Experts of a small language model: 32 SwiGLU neurons an expert.
Below are experts of layer 7 (counted from 0) of a mixture-of-experts language model. Rows are named router (the router's row for the expert), gate (a neuron's input weights, with its number), up (a neuron's input weights, with its number) and show model dimensions 64-95. Each number is 128 + 24 x the weight over its row's rms, rounded and kept within 0 to 255. Numbers have three digits each.
Before each expert's rows: a language model's description of what the expert responds to; "comes after" lists some tokens at least twice as common just before its tokens as in all text. This comes from a sample of Wikipedia text that the model never trained on. Tokens count by the router's weight.

# expert 20
Description: Verbs after was/he. Verb or role word after a subject or was in biographies, such as was allowed, was leader, played, joined, plus infobox Date.
comes after: " was", " he", " He", " is", " as", " and"
router:144136116115101126132122137146122102131138093116138123092123096142140135152136088156169139138123
gate0:141157146135126153132102118112167169112100121129082108105172140125145175133090090120156128132135
up0:193125072105097118171131116104108120133137145203122119138154146118129107166126070151154174131102
gate1:121075128130121116113159121180105095136097127098152096121164123129113120121120164136120127116132
up1:134103131092091113127131134136133105088080142116092090121106143156089136105153130113153139109118
gate2:136139129113100132125150123125114150135094114142128185142158125130137146096160147140128100168129
up2:086123121114104141128121140152143150163165128138118136135137116104165153181121144151103135120161
gate3:139161084139141172131148138133138162137162143159128141086097120115145120123175149134129115175151
up3:099131102094098172113123157174155145116153152144110186089127139133119084124165137148183126114136
gate4:128109134134144103103115105119128108150158132141115139113099130128147143161135115166167167078103
up4:114122102110134118127114159114122078113112107140096146123121109124122091094131123132150167086147
gate5:126152101106094144107122132142080101121134127191191094104142141131144109101187115170149116118105
up5:107142115100084113134175157111114093128130131178140126106121164117103120134140113119175151133095
gate6:151126139131104127123113156124122119111155127164133131099153153154121111147088133154134161091134
up6:136123090089154105124134153165118111088140151131109116139127118130096154131135126141162133134118
gate7:165142084098138112108144108154112116122143125098109135110120126138075104141103104127199177139110
up7:107111109154118136163120116139134161144086161121119156099168164103166142133109168144141105146124
gate8:097131107135113155163120164108108126162083105135102165167111167141120080145123123175144109104128
up8:154123091098145132105150110137104142143109128086138157091163151169158092174151134161145137109166
gate9:172127128110124158159153174140113116109110097157112171169151179085103178114105093151145139103106
up9:118097109165167162132175123098127077154108101143151122151095125123162097096116108132146160112102
gate10:112141138112108133151155148121126116113146133116156142144131135175093143079109134155104145143137
up10:116126132122119127125103129133128155095165103127141148103139065108145135089122180126144098128148
gate11:145117135107164108112158125081145094106122150131120147071107151113120148110131130158109136133105
up11:120182167113108122137130127162143140098158128109138134140110137130150159114128139086111093159134
gate12:148088137086089085138140129134130169122116137135097132200167137168157159125125134117169120106129
up12:144132138116125166156128135117138145151132132115141143120129122142153181113115129105149121124112
gate13:113086133099097170137177103119162110121131106126084145118153132101153116109105105116143149105147
up13:123136112113142113123095108174136127139148155101139136164112128139138138115136136108127142112125
gate14:166135092108155134099136173077113120161107140174133144069143135126099100101124116125137168136113
up14:138119141138108143134105144138117162107106130085130171154122098122160130152143168111146092139133
gate15:127126093098125124124097154186115094133163136119134112081120104163119159199102124123171103107143
up15:157143138124130110108150116113108146121127123129127132097076149119119094084111137136107166122086
gate16:144150126106140086123119116118135105157168170143094125097160126125160161126113121132112115162108
up16:174132159118169104122129169130108056147109134161066099122142159141118121112111127143154134119127
gate17:166137131125107106103110131091124148137133125141146123114099117152081132128107116155129135119125
up17:135129107104122116100127134146094124105149165133131163144108131171129124126121142136137130149116
gate18:115116124105142120106138106118122137183155141143136129083131107114147169146093158113135138152128
up18:122099141180135153125141120112112093133154105159087124103136129080134087130118147103114135120136
gate19:115128107132095144122139129114152118155151121088117125085140150151161131159111117121141130170143
up19:139103137083163154173146098130115108117128083173137121135106131100088138120145137130142146059114
gate20:082122153115161123138138143189128168117094142112148128145146139099129128171132123153153083106144
up20:131141117153122116154100127114144142169120108123141109100105137124121151100142140161122136161096
gate21:124113166143106137099175145144106116108073124138097148091134146128128190139125145124168116176128
up21:114142089103113149106145148163125124126106168156089159126122123145153152124118098114135089189143
gate22:142161139116114131111089152109135132157141148145150113142125119142149157137119128120077107145142
up22:173120106095117166114103153122105156090124136143151117143183165153150114139127120137125121137155
gate23:134118131129114137116180107170094106105098155143175111132123116113176147111134144130123130119143
up23:125133099129143091082139147158088120106113157133121128133138089144159145133113111101127107076148
gate24:173092139101142135131148110110106089111128105145109124121135165144139164177148145131071111125096
up24:145090111113134145136101145103125126123160135135092143121140166134124128132140166153066134107128
gate25:094105102141106113131110158134090122143133112138133159156154125124184131097079102130120116083142
up25:118111112117097165122134126106100110130134154090099124146109091129135098103140151172159141092134
gate26:114104094094065142123144125181120130157150113085140117180151086124129116154160104122161116142165
up26:146068127088098126115128119158120089105124139110108130150117127148084110159126105098160140131117
gate27:103116166106090130124155146126174140111114126100124105160186160156155166095106133166087156110153
up27:111127120136112125112126133151079136111119099127111128126167137123116135119112093153127144092099

# expert 62
Description: Sports and occupation stems. Word pieces of sport and occupation terms in athlete biographies, such as basket-ball player, football, writ-er, manag-er, educ-ation.
comes after: " and", " c", " (", " ph", ",", " a"
router:170150170137113197145119122153137111147130102083156131106134077169141149136137109141142125120142
gate0:117166139102130139122145078149128108112153089157095176108130122097156136151127113144158131125127
up0:126132150115112161131105150124116143158100068082107141129156121200139122141118101124121105102170
gate1:128179160132155168107168086140160136085115159124144173125119165101128177144131126163107123127133
up1:126144146089146165109175110136151125101122142114112153115131138164165126124090137140108126109128
gate2:120161113138162131136149081132148119174121107149152111108144138147137091089116100106105093127091
up2:145198099172141135113158173111133132151173153153108139130117094118152123123105118137096098101159
gate3:160114151129136118209121138151121147086143109150136116112105173114140131150072141103158155154114
up3:114161113105128126102128113127160131143131133114150133144125139084154127093162089159145133101077
gate4:138111157175122135119111153085112138117153103131141152097123123130150069135128129137130122123135
up4:096150127089127151114098175125139106079121125136167142105150116129162064095161153103153099118131
gate5:112090135109065120144099123128157138145100120129140111115119120174098090160151141129112123086113
up5:129071071126115140109119106145102111097141135117136145123116135128154185136136125176125153135136
gate6:149157092116108127102136123136133093094164140127138114109151134142139137154117111189073086106142
up6:106155130135160105116108135137117111149149135133136146104112114092161151147141145100149112105138
gate7:132161144094176153123057133131128112127142115099150168136133100148125166103168114129144114092156
up7:097099157153180142150155125136111166161121134090133123101087135155139163078129102163114136109154
gate8:184162165143132136127145098067163128131090128153141111135118107130128144160118119147122133140147
up8:114119099158133096102146155126120108096126115077120094095143118120110140097079150135109095124084
gate9:110141125101141176106135145108132136155106141125123155149137093158141135128168121125149145113158
up9:129111078173125130127127129084131110138147128138099145095132122122152104132173116179151198130116
gate10:131128166201157123143121143116102159135130099141108121137118120105114122160130135097129112103127
up10:163165141119133152120150139116134109110134138132110126105089095143141131100129132128134157131112
gate11:136102162149095109131074151141127126111123096117106139091158178144156131082146093140135178153122
up11:121156125149145105119140085088101116136159135123163123153097124099119085153121130123120103126116
gate12:145118125134126143161080123090127138144099090103123106080120138100125132172133135138157120130107
up12:137126091180155141160127126120113116181116119129112138102107135120166149141106117096098120145134
gate13:148123138116092122121119129124113093119159100135161062106085119123149141122164113177147160097115
up13:142113122087130111115123151096053147155129090126167127083081127154157129107146166157090103060149
gate14:131129107086116141158143114154099118121130089118135115115126144170140169162125090144121100140119
up14:142183140128186118154145132086139107117110126150142108139129148075144096144106113127110112151118
gate15:092112138116139162141106097081136092163130104147115135152121109108178121127144114156159138125112
up15:122066154134111114155113164146151101118100082108115097140161143118095135113156126137128163141097
gate16:122116097120123124140127126133116116074155127102144188130125124122181107162110114154141088142102
up16:117134128161108144114128156129149123128126147136099120131136096132134101087135149159142178106124
gate17:125119121159114126117131113183139131108132154125134139143152143168140158122091151118128119111141
up17:098136147154098093123146159161102126131131117126137156145181146145127119101122171116157155100137
gate18:096141110163098138113094123126189134150146110098150174104114112141154137118104136151117158116109
up18:099156153115150132125131152135110138090101108139135129147152110122125163128106106139172105147109
gate19:142129110149119089114161166123128135118115124120147131117160085138104132129099118133125081130094
up19:095097102131144120093177134123122150178104157154091142176116108136098131120094113152133088115104
gate20:125121167166123133126190111131119170144122166069109170105109143128132117114075110148125114151146
up20:135152097119109138154091122132182114165110096160164119116072148091133160140135153142127179129109
gate21:082135141167096130122121155131136086136127112096195152124095136170143104141108144160140133107148
up21:126125180103147119128094131164118095127123166169095142143155129115166112061120156134137165138120
gate22:147145099125115164138117141171108124146111055099141142127126140126090143111144064170107111120133
up22:119120149108154099113106123095154123095167118165174138156140127132134138145132140135161120143104
gate23:152158107142133126135093116100110064139175133092117126119136148121154127107104097108082140113123
up23:161127180132118125132110136138131132122112193179086108129156105129148108116129136098111104118154
gate24:128081137085124099128129141111117099130106147100089147129171099163129151095182125110096133110107
up24:086105132116141130116148083123173084128118153112129161118165124190114110121158136185120106143120
gate25:151157127091129149135172171160122097117140125101093145132099102148135135122114104115122127117129
up25:114115145175129120111099095113151113130122118107134118134106187079106131139133106123148128121128
gate26:145123147125082151107128141182138149166106153139142148112164115151120116191118157175116110139156
up26:155170107091074141104130093149168119162131129173157145116121148110115118111171127090115138154121
gate27:139152158152129151140192125120110151115116150116124144111112124156170121114168185159145167126158
up27:156174132147092095107091099147159112132114098141141074113150122095093163136124088119116101149099

# expert 29
Description: Verb stems after auxiliaries. Verb stems following was, to, is, be, or which, before an inflection suffix, such as result-ed, contin-ue, prov-ide, kill, allow.
comes after: " was", " to", " is", " be", " were", " are"
router:178161156135124131129161111124157107144126129101152114121112119132153146151142115153144133167107
gate0:100150137156100104138064124162130094126063104082064111119112114152156086114099109116122127159098
up0:201147120117096148101139114131190130096176139109107137119122128148168134105101102142122106140138
gate1:153110157155155126079127117123115145112147145079117108137150148134086172164134132122125072119110
up1:149086154136154118121144107112141120158136145121159139115150157126088167150124178133114148119152
gate2:163151121125163160125118129146137109131146130158139162126116111126147142109078092107127134127100
up2:137159174166143084099138110111150109131134159103096152092154096139167162141102161114147129138111
gate3:134143157136151120115115129116172145190081120104147149103096135137130109135159092150125112155113
up3:103137119147079135146097153112102123151128111120138103158146162115128131149145153106110135072153
gate4:137163126120153152115145169095134121111122139117119096158127141171122129081136105132137159118115
up4:149112142177118145141115145147148075168105136126183150121116150150129117124165149129132099103110
gate5:075123127147139104126140144140114156161148121110131156148061114133133101154074164156127114139126
up5:098128129139125146127117136076123158122144126141088090149137119140128102091117133138138123142109
gate6:151126137092129105146142182131145130096105141162154106149156118150128144162129111130153141144120
up6:162132140149147149104131127117113152136137133081141149103072119135143108116162126181107131127185
gate7:130178165154155114104095140094216145125132136098114141083142130114158151131149146108110139143113
up7:154123132136139124114170103094138126118148120119137096116132138127158076152190135117086124167116
gate8:142108138105128113130100127122142130162160106146148146125131096131164155159095135136108123112127
up8:154094177084143097103117086104090096135144166149138157137143143132127123141124176121109109097132
gate9:115145157119115107137114085088159127149053150110123143131134132130109165128162131097161145143135
up9:087148116146134069085117108108167112168123146090135126167132093092101161119139132112128170121139
gate10:134138099152069127134146141078097103144112134143098164149127157149099130104154121167125107134125
up10:149163104081103108100135128152129152094154143141135100083093133133146145167132128120125139161094
gate11:145142116151155103140123144155173126118092146097163175160101089134123127125095161160141118123134
up11:129135123113133109130130108134101186150150129114145054135179097132076149155163126096178133123078
gate12:143154081163126172155152108140119130167138107157130101180121133134092136099134112191101140139135
up12:118146139150112129093160144131101124108090088128121167115138167113095125116122123123162126152128
gate13:117100128160120136115151119150152141197124121120148155123074107142130097133127119093125127151143
up13:151133114114094166109132125114151117150136122116168119104089077143069102132130150133100128117120
gate14:154158119142175124130105135073140114105147149112092166135148120129099146121124102111140113126120
up14:139089096116104182148142127137143154125162093142134109104125121148145096101130107117135140127160
gate15:173119137107137127123167129143094174120075153117097136110121178143135143137103161146109082129149
up15:104145149114114155111130111105162166108140116101134151130113148109128123122134139135110125153102
gate16:087127092123105089159107163118144110155181087138154103168137115106123108137140116136106155107105
up16:142113139163118144129133066144113105091117129129102117145069109103174130134079137122160138128102
gate17:099118158161121119122098063177143110194117134119101133104093131124138127128109139104147142130126
up17:096155077134165100119152111094095148081158138136117144163125117130098159132191138132109132102155
gate18:102128118115134115138134139127075113143105139162152101166140212127088126122125128139142095092150
up18:143159163125112126118089113138129127166124121115108127134151077123136128146071153077134157172096
gate19:144155122114127136083121117120147130120099139127130097084141149131116151140179129098145196126127
up19:170141128087148116131112147141120111119113140145064143133143062105101117144123104105151113097137
gate20:122086135140137148129154109085125133126115143118150135080085176131119105125127093088105130122118
up20:136087117105152081147155137125083149139113147125120103170100117156095129101126154123149095155112
gate21:122147157143120067106129138101152145171091155092128114138162157181125107111130118123138090121116
up21:116153102116114113142122143144146136150085108149171154129172113133130138147099083121107123089138
gate22:154149125119090132130146138126159141117107167129134148160149164150121129141115139142100119145119
up22:109158129158098135117170130153140125128156133084113160166113129152132146112140107116095136143152
gate23:129134136133086150098124087103167135103137151133107131103110148111074110173144131154129130120114
up23:140115127128142083139137151143113132121126114133109085095165072111168147136150211101159136108141
gate24:093145137125096129136174149141096122149178120122117110154123145129181162124139120129126159102109
up24:134094083103136118105140156142064120129140154135130147139134143138169148115124115118148150093148
gate25:124152103103186126125131086121140076109130139079120135132143119165123106128140127150107106156114
up25:109093088114108132146128113171108126120134106133148114180087123109132127113179140107171143132102
gate26:160165150102083081114081114155142120132127129128166095136116108131126092126101114165119153146141
up26:158140108138117121121131137145133156146125130136129113142110177156117140098160143125119103140164
gate27:130181182145161149160141132106108154144161149104179127115150144128176174127111110173127110146157
up27:129122156089160081128115119099140151122158141120157136183132190164109103123153135162131077126153